{"d_model": 256, "router_score": "softmax", "normalize_top_k": false, "norm_place": "pre", "lr_mult_down": 2.0, "schedule": "wsd", "doc_mask": true, "train_tokens": 269900000, "steps": 4391, "dataset": "wikipedia_en"}
Below are experts of layer 5 (counted from 0) of a mixture-of-experts language model. Rows are named router (the router's row for the expert), gate (a neuron's input weights, with its number), up (a neuron's input weights, with its number), down (a neuron's output weights, with its number) and show model dimensions 0-255. Each number is 200 + 40 x the weight over its row's rms, rounded and kept within 0 to 999.
Before each expert's rows: "mostly gets" lists some tokens that are sent to it at least half of the time. This comes from a sample of Wikipedia text that the model never trained on.

# expert 15
mostly gets: " American", " World", " his", " German", " her", " French"
router,160,212,259,204,207,85,179,246,190,188,165,241,152,253,201,220,195,121,322,203,195,225,146,154,212,253,188,154,233,201,203,118,245,248,161,217,166,107,135,193,237,141,230,182,122,175,248,125,266,164,242,250,239,241,107,209,237,262,155,166,193,123,168,220,209,211,159,224,223,246,215,239,179,233,168,180,124,182,116,228,199,191,223,199,284,203,258,161,210,149,227,194,180,237,193,228,254,153,189,231,152,227,172,215,172,196,220,165,163,262,202,210,257,230,284,221,148,239,202,196,231,169,198,250,254,238,120,193,197,159,248,158,240,195,168,192,204,254,135,186,277,211,210,209,209,189,131,206,222,229,187,227,198,217,191,259,157,197,259,237,205,209,192,149,211,256,188,221,123,143,189,264,249,181,199,251,197,155,291,145,207,174,214,139,128,221,179,181,166,192,198,216,232,205,231,203,236,253,166,192,219,161,219,181,215,152,208,246,212,174,213,214,144,166,214,166,126,179,225,200,179,209,222,151,194,190,224,201,277,207,215,206,239,211,206,202,182,180,148,117,205,281,192,183,219,212,113,200,169,158,254,172,249,150,172,164
gate0,206,195,278,202,221,143,151,244,224,188,213,153,322,166,182,138,243,257,255,172,178,234,243,201,202,199,125,211,250,218,193,266,212,211,207,209,219,65,254,141,198,136,191,267,192,246,226,265,273,238,206,180,227,185,149,188,228,224,173,237,233,163,188,207,226,224,259,159,241,211,246,178,294,220,175,193,139,219,187,212,247,262,201,164,159,218,196,147,197,238,216,175,164,287,264,225,214,187,149,226,302,233,235,189,189,176,165,251,182,191,208,223,109,217,209,160,214,183,217,206,165,111,161,187,276,240,253,175,190,180,143,246,206,283,231,186,243,227,256,204,221,189,189,183,218,120,179,240,141,212,91,180,175,192,182,186,278,128,249,150,263,197,161,184,237,189,252,229,190,225,200,179,236,164,168,162,188,176,163,256,181,178,278,209,222,180,208,172,210,171,202,215,212,202,192,202,128,167,116,168,227,227,194,154,222,178,231,132,161,194,200,150,213,213,178,156,196,219,225,270,222,217,254,206,197,200,177,143,187,211,172,187,224,165,136,199,157,272,269,184,204,226,247,138,194,244,230,175,153,157,194,249,151,226,167,170
up0,216,176,144,208,206,235,221,223,201,177,227,130,211,118,167,190,315,278,181,206,229,165,205,189,177,217,184,182,201,197,196,223,166,153,181,220,198,289,197,159,208,168,155,273,210,238,258,199,233,197,96,125,214,166,190,222,208,296,215,261,160,193,151,141,143,346,201,203,230,215,249,199,237,259,122,170,218,256,217,174,237,188,220,239,130,160,196,109,178,261,208,188,216,211,233,189,181,244,217,189,217,213,200,167,232,217,163,250,218,167,201,182,178,192,210,230,230,235,220,230,134,171,210,135,215,185,237,199,238,169,167,195,203,229,130,222,171,304,194,166,193,219,184,159,161,184,205,194,165,218,217,141,247,211,250,148,137,213,203,175,171,262,95,196,126,216,218,178,214,237,228,290,185,213,196,176,221,196,224,214,277,275,185,237,254,247,176,247,191,199,181,211,180,189,169,170,263,166,190,159,170,212,217,187,224,247,172,196,270,289,112,252,224,203,205,169,178,213,206,244,173,134,165,217,191,166,211,157,256,207,188,187,241,211,131,250,120,135,222,194,191,201,217,196,177,160,238,203,170,330,237,211,244,208,192,196
down0,299,168,161,225,235,255,161,195,225,198,146,243,204,134,229,254,241,234,191,198,250,225,193,209,221,287,229,144,208,220,181,248,233,190,179,238,269,195,209,172,74,215,161,203,178,201,199,271,155,216,234,170,189,167,157,225,177,249,231,153,199,166,178,234,178,255,148,148,219,234,171,220,202,266,227,132,187,184,219,131,199,182,146,181,148,215,146,219,195,194,208,108,233,263,243,228,239,171,111,151,192,196,235,287,185,163,238,208,172,214,158,181,204,203,205,239,186,162,209,236,126,214,211,200,300,235,185,133,283,169,170,235,207,282,235,180,230,232,159,218,245,177,196,137,213,206,155,266,225,152,112,204,186,278,192,243,259,205,212,194,225,236,189,172,167,157,256,206,165,134,187,219,168,183,243,213,214,119,179,172,160,229,261,186,200,235,231,240,152,241,278,188,197,226,193,206,223,189,274,259,219,217,220,172,242,222,216,199,236,291,145,133,263,206,237,145,139,233,223,270,142,186,184,167,140,171,277,137,288,139,201,184,179,198,193,223,194,198,241,205,231,190,155,218,202,233,195,228,148,191,173,246,189,211,197,208

# expert 2
mostly gets: " is", " were", " his", " was", " he", " also"
router,195,120,197,240,258,154,194,208,193,113,161,238,228,172,148,210,239,172,168,210,247,188,70,218,213,210,166,127,207,229,261,124,215,196,137,208,142,149,164,156,88,193,170,211,225,201,181,179,205,190,220,245,232,252,209,157,225,244,157,220,183,179,145,154,137,241,209,217,216,221,169,178,213,231,227,202,223,255,137,133,233,172,214,231,269,240,281,171,179,172,215,175,112,147,209,208,195,183,170,236,165,147,211,190,173,231,254,216,98,198,201,182,178,127,200,150,143,185,227,200,211,207,185,148,194,173,202,162,147,213,156,166,157,298,155,228,237,120,203,160,257,205,196,210,161,233,203,234,195,205,195,269,164,279,232,237,182,202,177,222,212,134,157,159,197,95,203,111,174,275,182,186,143,200,182,184,214,181,205,202,197,197,238,137,250,226,172,237,171,193,170,215,185,194,233,154,193,222,154,182,205,154,169,276,161,166,158,159,182,262,149,111,153,242,187,238,125,202,198,157,232,249,177,208,223,178,219,160,186,163,175,237,207,196,164,238,206,251,231,196,159,194,205,205,166,253,257,178,192,229,314,211,145,180,266,208
gate0,183,130,189,209,185,176,253,200,208,160,247,225,208,272,257,193,233,213,163,201,234,267,217,256,206,266,242,227,169,158,224,251,130,191,223,157,207,206,187,257,196,142,196,183,183,169,170,231,166,258,189,237,241,178,180,116,213,248,187,257,210,192,235,239,219,245,209,285,251,174,237,193,167,150,216,180,281,217,242,175,239,200,191,151,258,108,178,187,244,250,217,194,179,208,212,229,212,188,137,260,278,181,240,177,159,176,127,187,254,278,176,156,221,193,213,190,170,183,206,185,134,211,169,174,267,234,204,164,156,113,201,177,230,220,171,216,186,170,198,172,208,173,226,284,204,162,174,259,215,287,258,163,150,158,221,195,148,180,224,174,231,263,158,228,217,191,213,156,154,268,249,173,199,195,162,244,151,183,178,194,210,147,231,144,322,245,190,235,154,131,196,226,196,159,172,203,218,272,156,172,135,195,253,225,165,235,147,186,208,146,185,216,158,273,143,231,268,223,268,357,222,193,222,173,253,148,236,174,119,195,202,186,218,205,163,251,152,237,222,193,231,143,198,182,213,166,202,186,201,163,234,226,186,203,155,166
up0,139,185,258,216,183,275,239,227,160,199,169,288,240,240,160,249,252,235,223,191,255,179,167,213,240,220,221,226,190,187,235,169,129,296,232,158,141,171,161,208,216,203,229,211,168,128,198,209,196,226,231,189,198,204,250,212,165,223,222,246,206,160,181,220,183,218,138,190,242,276,242,219,205,178,197,211,299,191,206,173,212,217,161,198,130,194,209,256,221,278,202,261,140,208,206,200,201,211,193,191,224,239,240,198,185,182,214,187,232,227,187,248,164,190,234,245,231,233,203,174,222,81,261,154,167,180,146,234,159,174,212,223,180,232,191,209,265,122,302,159,187,217,245,183,233,225,140,194,198,185,192,213,195,218,177,251,231,201,151,171,259,233,167,195,202,184,164,155,156,208,213,198,184,141,259,184,179,206,218,203,206,178,218,131,100,194,193,212,193,205,135,169,258,182,210,215,193,150,110,193,202,260,158,182,154,259,270,203,257,187,168,233,169,325,171,153,227,240,186,255,240,136,177,237,238,206,186,214,193,181,153,192,196,207,194,196,208,213,180,291,194,165,213,176,185,249,293,212,149,143,148,233,35,219,196,100
down0,183,171,194,214,205,235,285,187,267,219,233,217,191,233,134,204,215,185,208,223,228,216,186,217,219,199,179,166,214,206,155,266,155,226,201,222,238,195,226,189,160,196,178,210,164,152,205,163,207,201,188,216,192,187,204,114,157,193,230,134,115,214,224,252,223,208,151,227,287,200,167,222,160,181,180,193,205,245,186,203,175,172,203,247,225,170,281,187,228,230,139,255,227,218,190,216,182,174,189,157,209,188,246,206,120,175,219,241,198,176,242,239,241,183,208,218,116,252,182,204,114,165,121,162,226,295,229,129,141,150,249,164,214,190,167,168,169,171,144,241,193,203,170,278,224,242,212,178,220,148,265,216,192,233,190,154,183,148,177,149,208,247,227,179,203,245,199,226,283,174,199,271,269,251,217,224,150,275,86,134,218,183,149,285,268,168,195,200,234,167,145,199,208,189,233,227,153,204,286,195,174,251,212,220,270,277,181,152,203,161,219,222,242,142,197,168,198,217,257,219,153,204,240,185,153,183,194,251,240,206,145,177,296,93,158,239,148,281,186,270,229,187,222,219,170,272,256,218,213,184,129,214,192,177,144,244

# expert 9
mostly gets: " as", " to", " is", " on", " for", " in"
router,216,90,246,226,219,180,241,208,280,205,241,207,230,201,200,238,190,215,176,212,211,206,189,222,214,276,219,173,262,197,194,117,172,302,141,225,281,248,219,198,217,199,249,200,199,221,204,158,193,142,160,252,193,215,229,213,189,149,286,234,140,238,226,223,179,192,103,219,281,142,227,151,234,117,214,234,196,251,207,139,173,114,148,215,203,164,243,248,236,217,190,223,186,230,231,255,122,224,210,185,191,184,198,115,194,180,221,239,189,188,236,142,209,158,214,156,235,124,236,249,207,229,170,200,158,154,170,195,146,159,228,126,91,206,257,156,185,274,212,253,221,187,189,182,194,204,135,215,182,233,224,209,242,228,190,114,158,182,185,235,218,197,154,203,264,183,205,239,207,257,154,221,207,315,158,171,241,247,124,224,208,157,163,172,189,179,193,293,208,222,191,235,224,209,175,206,241,214,237,211,241,221,218,272,176,197,168,180,162,196,147,215,148,222,254,204,220,276,119,195,196,159,217,205,205,225,149,195,115,153,191,248,244,225,153,170,241,174,237,176,153,157,176,159,226,193,295,217,190,160,181,238,204,227,183,205
gate0,134,231,176,198,156,182,206,218,274,147,207,169,163,259,151,238,140,179,165,237,236,103,146,217,151,219,197,199,189,217,209,144,146,208,186,231,148,212,200,176,236,223,221,174,278,245,120,213,166,142,190,295,114,241,163,205,154,224,177,257,194,205,180,242,277,204,257,233,148,239,120,85,201,192,190,192,160,245,113,180,156,146,235,172,269,140,207,262,199,171,215,194,143,205,232,255,227,209,155,226,232,193,201,244,287,254,239,220,181,225,210,201,142,128,235,208,182,200,193,224,233,247,187,231,202,182,201,187,204,196,244,184,147,208,244,98,202,278,242,250,200,184,85,173,182,237,182,179,177,205,219,174,254,232,217,189,206,218,219,183,207,154,188,208,216,234,179,253,206,200,138,176,272,239,246,214,210,214,218,238,177,153,186,233,226,189,285,186,188,175,149,239,181,165,162,258,154,228,276,252,197,235,141,297,196,234,182,206,150,179,212,238,188,265,232,201,160,203,124,191,202,173,208,232,235,219,168,174,158,210,199,139,251,269,187,220,190,254,281,171,222,241,183,163,178,194,234,247,269,197,201,216,212,139,184,226
up0,220,188,200,152,265,169,210,207,234,207,167,221,205,214,228,230,187,235,226,208,210,192,141,169,260,164,131,171,206,206,270,76,163,216,192,220,226,202,207,218,200,239,195,182,149,242,165,185,106,182,171,191,200,224,195,176,252,188,228,192,160,249,207,200,203,243,92,170,164,228,241,212,182,163,141,249,221,197,173,223,198,221,204,243,191,122,282,233,234,210,203,150,192,167,195,226,187,213,265,266,232,220,205,176,143,202,222,356,152,213,221,180,196,200,211,195,136,136,215,223,185,164,184,196,201,229,224,228,234,160,215,241,161,233,201,177,231,174,210,129,179,210,168,123,123,214,120,163,192,185,219,245,188,263,147,210,220,186,138,248,195,194,146,242,232,213,210,213,211,226,166,165,233,399,172,231,144,180,198,183,239,137,197,200,179,248,203,220,170,217,205,171,195,154,193,248,167,255,222,227,163,206,137,279,190,195,140,193,221,233,194,161,223,221,167,205,175,277,152,184,168,231,260,160,188,206,173,153,120,146,204,138,259,146,193,241,154,264,169,204,147,210,206,181,243,231,275,209,223,206,197,314,207,169,193,168
down0,197,258,182,251,219,200,187,238,122,181,203,142,184,185,235,156,198,118,144,215,200,210,211,260,145,177,198,251,195,231,158,257,203,162,234,168,157,200,160,205,157,196,193,225,168,143,222,205,271,196,247,239,231,184,201,190,173,196,186,201,233,165,202,195,212,200,260,172,235,194,120,232,219,257,178,202,191,236,200,231,244,188,138,202,158,247,149,98,143,214,199,205,189,198,215,225,202,151,140,168,211,218,194,165,219,168,166,72,196,238,193,222,205,239,224,187,306,253,150,163,145,199,241,193,158,190,188,158,167,257,156,193,268,144,189,216,166,173,151,177,213,241,222,270,274,198,258,259,208,194,241,164,227,123,265,212,225,234,232,182,219,206,280,170,175,185,208,162,180,154,217,231,185,80,228,168,340,195,268,187,174,236,178,186,276,208,213,195,186,163,139,156,173,208,208,166,180,113,217,171,221,178,248,112,202,144,291,203,156,204,165,155,199,181,161,222,249,189,247,187,259,186,160,183,187,155,248,211,250,285,199,221,134,261,220,242,216,170,196,210,304,198,182,190,145,242,162,169,183,225,152,184,187,235,197,218

# expert 5
mostly gets: " Mar", " York", " Bar", "ford", " Br", "í"
router,206,187,265,246,189,202,186,218,276,188,186,249,199,277,209,170,182,139,338,188,240,215,195,223,224,158,172,210,139,186,172,212,276,112,185,182,151,236,168,256,149,215,239,156,143,169,228,223,242,210,222,244,243,240,158,217,179,215,162,211,189,131,228,148,267,136,250,216,198,192,228,289,186,255,215,180,171,252,162,191,209,256,195,166,217,229,186,177,210,155,249,241,214,206,161,207,180,152,162,189,114,210,160,241,231,178,188,134,247,243,204,281,196,246,268,215,225,253,174,133,160,273,127,248,254,285,124,174,214,228,203,189,238,186,263,164,207,212,125,221,245,187,181,215,235,155,162,157,234,185,237,241,231,105,229,201,147,224,230,179,218,195,215,201,269,268,240,290,143,138,218,206,219,162,170,264,190,195,306,192,117,138,225,189,151,171,199,149,219,223,193,189,171,200,268,253,181,201,174,189,191,227,226,211,198,191,222,215,150,215,219,216,161,183,213,236,136,176,255,257,193,227,175,201,189,189,239,192,270,267,186,183,175,193,164,172,165,164,190,140,215,183,224,250,155,138,168,212,195,187,190,148,272,202,192,186
gate0,200,200,250,236,196,158,240,212,193,187,207,175,124,233,224,191,132,173,232,192,172,218,198,152,191,189,152,221,153,186,186,248,140,215,214,142,216,224,161,238,187,210,182,169,208,173,200,209,207,214,242,130,231,119,236,204,175,206,225,210,234,114,214,188,250,238,137,205,303,248,172,274,180,246,202,232,148,237,190,170,191,215,153,163,196,212,189,294,198,132,235,222,120,208,147,239,267,227,177,175,186,145,210,214,176,252,188,155,199,147,197,161,191,229,251,213,240,214,162,203,201,212,115,200,265,149,137,251,170,252,223,154,124,193,235,237,172,161,183,157,189,156,226,178,161,193,190,246,184,206,183,221,223,162,252,247,126,206,231,256,133,221,149,163,181,206,217,203,156,172,155,157,141,233,210,172,176,293,218,223,137,225,256,208,222,139,182,187,232,170,186,261,142,211,278,195,207,201,180,180,141,189,198,186,165,274,208,185,184,157,200,173,214,197,219,324,180,218,150,179,182,191,234,162,186,174,212,192,193,152,247,244,193,187,228,262,98,218,125,189,189,102,242,142,96,218,184,215,137,130,149,286,126,154,206,239
up0,200,165,217,171,218,152,140,180,258,184,242,188,154,141,151,182,184,105,253,202,164,164,179,164,195,150,90,189,216,164,213,248,168,237,205,92,189,148,145,277,209,195,229,174,224,265,197,200,209,189,247,208,152,247,234,113,185,161,228,205,141,167,273,173,247,209,203,218,323,260,175,225,167,261,266,231,175,233,143,150,230,225,168,223,215,191,214,226,180,156,235,215,198,243,224,173,278,200,227,193,201,212,200,185,225,246,183,236,189,168,216,166,177,162,192,207,150,198,224,161,172,205,212,215,266,148,171,240,148,201,250,127,177,190,227,231,155,198,198,257,198,186,190,238,145,182,138,202,249,178,251,235,230,213,207,233,182,176,212,272,200,200,158,212,233,190,185,182,216,143,189,167,179,230,216,164,181,207,218,201,203,191,239,170,229,172,191,174,176,139,173,151,158,147,229,161,200,187,187,140,164,208,212,225,173,196,138,162,205,176,178,164,249,234,199,319,194,141,215,188,201,220,297,141,232,129,188,199,208,119,149,228,194,159,241,308,134,199,153,252,231,175,215,153,166,153,208,236,94,204,146,284,88,162,193,187
down0,157,213,193,226,194,182,177,183,214,208,193,191,233,195,285,220,222,220,174,264,183,235,249,184,272,161,250,171,225,243,205,114,213,126,175,235,182,253,292,169,159,227,182,228,201,198,225,209,180,230,185,223,284,182,188,232,262,200,209,191,220,231,136,178,153,215,209,210,117,111,148,159,179,177,201,185,189,206,251,175,140,181,186,233,244,235,120,129,145,134,203,171,222,211,240,286,138,137,124,217,175,195,257,237,178,164,151,173,223,170,162,218,249,228,190,187,159,189,216,156,223,219,250,200,165,210,263,176,295,229,180,226,225,278,119,199,233,169,234,165,279,266,193,210,239,229,235,193,122,217,177,266,176,204,217,187,200,185,176,258,242,163,186,251,219,204,166,207,255,246,174,202,221,231,235,222,289,244,178,174,205,176,143,209,229,269,254,242,156,240,197,211,230,239,135,232,219,133,194,268,219,206,157,159,220,199,254,212,188,199,181,261,222,143,184,149,228,203,202,244,233,236,237,181,147,263,243,208,149,213,281,185,175,190,236,181,286,181,257,162,200,274,175,200,278,200,186,87,222,149,223,147,234,175,231,202

# expert 8
mostly gets: " S", " G", " E", " New", " Z", " H"
router,218,194,222,257,170,164,284,231,197,294,190,146,216,161,200,213,191,227,184,185,222,181,301,184,146,169,207,266,216,160,226,227,219,185,249,230,225,179,260,230,241,186,205,272,241,119,219,282,287,179,265,203,235,193,227,185,196,234,197,227,245,250,267,189,185,228,285,204,131,265,234,230,251,301,206,192,193,218,156,279,192,262,221,235,172,218,162,247,196,249,242,284,242,179,185,163,159,215,151,183,189,190,202,215,218,217,133,131,187,160,142,219,193,165,141,177,242,203,202,136,165,205,155,204,201,163,246,236,163,255,183,212,232,218,209,210,181,100,288,167,146,212,219,246,226,177,259,167,236,217,179,200,217,127,199,133,224,193,211,159,186,220,253,234,200,217,156,219,236,206,242,209,255,144,219,158,186,156,219,205,190,249,229,206,275,212,162,183,234,238,107,215,206,246,184,183,172,144,157,219,184,258,242,179,241,223,288,197,148,221,251,224,266,128,221,232,211,117,310,268,237,129,172,194,188,215,195,213,238,227,190,182,224,199,172,144,188,195,185,231,187,268,194,206,219,165,179,253,190,185,223,142,176,169,182,240
gate0,173,212,239,158,166,165,176,183,151,223,101,223,276,200,258,252,163,198,238,202,204,288,165,154,220,180,214,221,118,240,220,203,172,223,195,162,184,228,190,252,178,237,207,199,198,298,221,219,203,233,210,184,225,216,188,231,200,115,206,195,165,246,241,215,175,225,252,153,158,219,231,243,248,220,246,186,153,216,172,161,214,257,203,226,200,239,242,221,240,219,185,242,250,203,213,192,161,191,102,182,200,170,200,136,170,260,164,232,218,218,188,195,227,210,180,212,204,165,256,149,179,225,239,222,262,163,75,222,216,228,243,196,135,285,176,281,194,181,205,196,148,243,231,121,170,157,126,202,147,166,138,144,272,116,194,170,107,224,153,279,174,183,219,219,270,183,163,163,143,219,212,220,258,260,203,194,184,174,243,135,166,266,171,255,209,214,232,159,262,216,189,235,173,223,212,295,198,124,122,272,180,184,191,155,259,222,185,139,219,237,188,203,200,146,183,202,231,209,210,221,241,139,219,122,166,170,234,169,218,186,178,174,238,198,164,194,162,179,168,165,217,239,188,197,150,208,245,231,203,188,172,264,278,246,228,274
up0,259,167,227,260,199,116,154,196,213,118,174,161,183,213,237,244,194,161,144,231,151,295,182,209,181,242,242,134,188,227,149,120,206,235,176,188,99,236,158,125,238,205,158,162,189,164,174,143,205,162,186,182,200,259,165,223,218,168,228,191,241,191,211,186,260,165,256,223,107,224,173,166,176,205,234,168,182,177,184,192,149,116,181,154,240,181,185,195,217,100,153,189,250,217,292,209,186,195,159,250,193,183,246,115,187,231,219,254,269,221,235,181,185,214,208,196,248,213,180,228,209,275,235,192,228,203,126,242,200,187,140,188,215,183,204,212,219,217,149,154,188,113,152,273,250,223,221,177,200,195,243,247,121,181,183,188,215,224,175,205,207,139,270,159,153,206,241,222,210,150,187,193,203,181,233,165,192,188,145,190,224,207,86,114,224,240,194,171,212,127,231,246,295,200,260,218,202,160,195,212,207,255,203,283,252,188,205,257,193,198,160,221,172,199,215,161,225,225,151,232,208,193,275,206,210,165,139,224,259,130,261,216,177,208,122,237,282,207,192,182,199,247,204,192,194,260,252,187,179,163,151,217,185,188,203,140
down0,177,198,236,164,138,210,255,229,211,223,226,201,196,224,209,327,171,189,196,260,242,179,173,220,270,168,228,195,129,222,213,296,145,247,146,228,182,191,223,235,141,174,231,187,270,243,240,228,134,131,89,228,186,218,244,213,206,231,190,209,177,192,172,174,160,69,242,236,182,238,224,227,213,196,155,161,204,228,268,199,207,228,223,159,223,255,209,171,249,267,236,231,117,177,191,187,214,192,169,120,209,173,182,206,138,183,174,164,212,158,215,182,148,237,183,255,222,177,231,212,196,262,185,239,187,177,231,175,178,223,231,227,205,246,181,208,228,274,190,261,219,250,189,141,198,183,150,221,132,207,137,161,179,185,149,240,192,236,149,207,172,195,157,248,332,240,207,225,110,139,162,154,204,205,202,226,261,256,258,144,233,169,187,204,215,241,217,169,236,256,189,237,217,125,145,245,205,186,222,233,176,146,225,193,154,226,174,151,232,198,210,184,134,241,213,238,168,155,127,202,172,199,191,157,259,194,216,170,160,248,159,174,177,256,320,168,185,216,225,213,192,192,106,212,186,133,162,197,177,233,205,182,206,229,235,237

# expert 14
mostly gets: " but", " while", " will", " However,", " have", "y."
router,301,229,230,127,210,235,122,221,191,220,236,193,228,228,135,223,176,271,206,232,164,127,234,157,185,235,172,227,214,219,190,174,205,183,200,213,188,215,187,220,209,259,221,190,247,231,177,173,148,206,135,150,235,152,218,239,277,210,278,163,204,261,209,266,143,220,118,195,220,89,228,166,159,174,196,259,203,147,261,193,202,197,137,158,217,148,208,228,150,239,159,130,212,193,199,214,141,240,219,212,238,195,152,270,222,107,210,192,177,163,170,215,202,210,199,162,247,202,183,187,248,185,222,197,169,157,135,214,209,247,159,217,116,175,256,204,190,268,105,220,234,262,175,146,220,258,215,239,196,227,272,206,161,265,167,187,209,170,169,236,196,186,180,218,158,205,305,227,206,227,197,226,232,214,193,190,215,221,296,254,171,229,239,284,173,273,199,257,246,171,281,163,117,142,157,207,150,214,189,228,267,161,193,113,204,165,154,180,178,227,201,215,213,153,111,151,202,219,137,226,153,191,236,226,204,159,193,226,98,177,194,280,136,187,253,168,195,195,191,201,196,208,206,182,197,237,165,189,222,211,201,208,169,216,183,184
gate0,196,202,214,219,184,269,215,218,176,243,304,220,195,169,153,186,250,225,191,212,195,196,304,238,164,188,97,159,242,185,239,155,111,274,191,182,240,212,223,211,234,168,201,153,177,230,253,219,159,205,126,262,184,225,219,192,222,157,206,187,126,157,237,240,209,199,149,193,202,181,200,133,235,193,196,171,207,213,225,208,157,217,223,182,196,140,183,188,201,206,244,207,165,180,251,198,175,342,190,283,223,264,210,261,196,219,154,266,222,147,183,148,127,147,249,126,189,181,194,201,271,215,111,160,201,185,222,175,137,246,188,203,252,143,234,235,220,232,256,254,181,176,214,206,199,317,273,224,214,209,222,119,250,174,145,127,188,156,180,195,223,191,218,246,201,223,235,167,217,240,205,162,221,278,174,211,193,205,180,211,208,94,191,211,274,227,222,253,217,164,241,253,148,135,151,122,154,253,248,190,179,201,176,284,174,217,253,169,212,187,174,223,173,207,187,212,162,239,179,291,191,160,242,233,238,226,228,214,159,191,141,224,191,176,227,159,191,189,211,225,206,208,178,149,175,223,200,277,210,244,190,256,185,202,252,171
up0,149,151,239,239,196,188,230,188,212,227,318,200,234,174,180,166,235,150,164,162,173,209,227,191,223,220,168,279,140,181,179,169,151,244,261,187,150,205,206,132,209,186,267,194,205,297,215,204,178,180,193,234,228,179,281,214,124,204,207,135,220,138,217,245,154,222,168,266,275,314,187,159,205,252,217,194,262,230,139,166,172,195,205,156,194,158,190,148,210,122,195,145,209,197,262,160,229,216,156,230,228,208,240,130,195,240,227,234,147,184,181,201,210,175,148,216,196,204,212,222,269,219,240,165,263,263,294,172,205,178,87,193,165,167,141,230,151,231,171,172,239,204,163,151,194,247,192,221,218,180,108,294,259,212,256,239,180,223,138,173,147,184,202,235,269,262,249,217,275,217,217,219,130,263,205,197,205,254,158,225,168,184,150,213,214,215,153,207,143,155,202,268,223,153,152,173,201,274,166,225,206,206,226,208,193,189,148,219,214,243,224,222,296,200,228,179,267,163,166,217,216,278,232,203,244,199,220,212,156,162,111,221,161,169,203,158,189,195,207,255,182,209,210,199,193,201,231,216,158,202,182,215,173,171,246,174
down0,242,214,210,171,206,213,166,187,228,158,139,215,221,222,218,175,235,249,252,209,185,215,249,215,159,165,214,199,144,200,172,186,221,177,183,175,251,116,193,181,202,224,177,143,160,190,225,216,162,188,139,183,262,226,192,179,136,184,201,286,214,271,237,179,267,215,199,249,214,215,234,244,160,170,218,215,185,164,266,188,121,185,159,140,204,152,162,184,171,219,174,185,170,199,215,175,221,203,186,151,124,250,187,168,222,164,207,158,183,203,213,221,227,237,194,283,274,253,204,218,254,178,176,198,178,199,114,155,250,283,122,168,154,275,212,194,202,172,255,111,187,208,218,246,212,235,208,145,224,200,211,108,151,143,148,178,308,233,219,213,164,208,191,246,234,193,215,120,178,160,201,168,180,111,227,270,146,146,289,225,178,270,214,299,223,247,226,235,256,166,223,159,184,171,258,168,141,195,257,141,224,188,228,175,157,161,212,183,202,196,179,280,176,131,199,185,271,186,241,279,180,176,209,200,181,164,176,221,222,227,280,175,209,207,205,177,206,146,153,194,207,136,194,262,201,266,150,121,244,193,137,193,223,183,191,112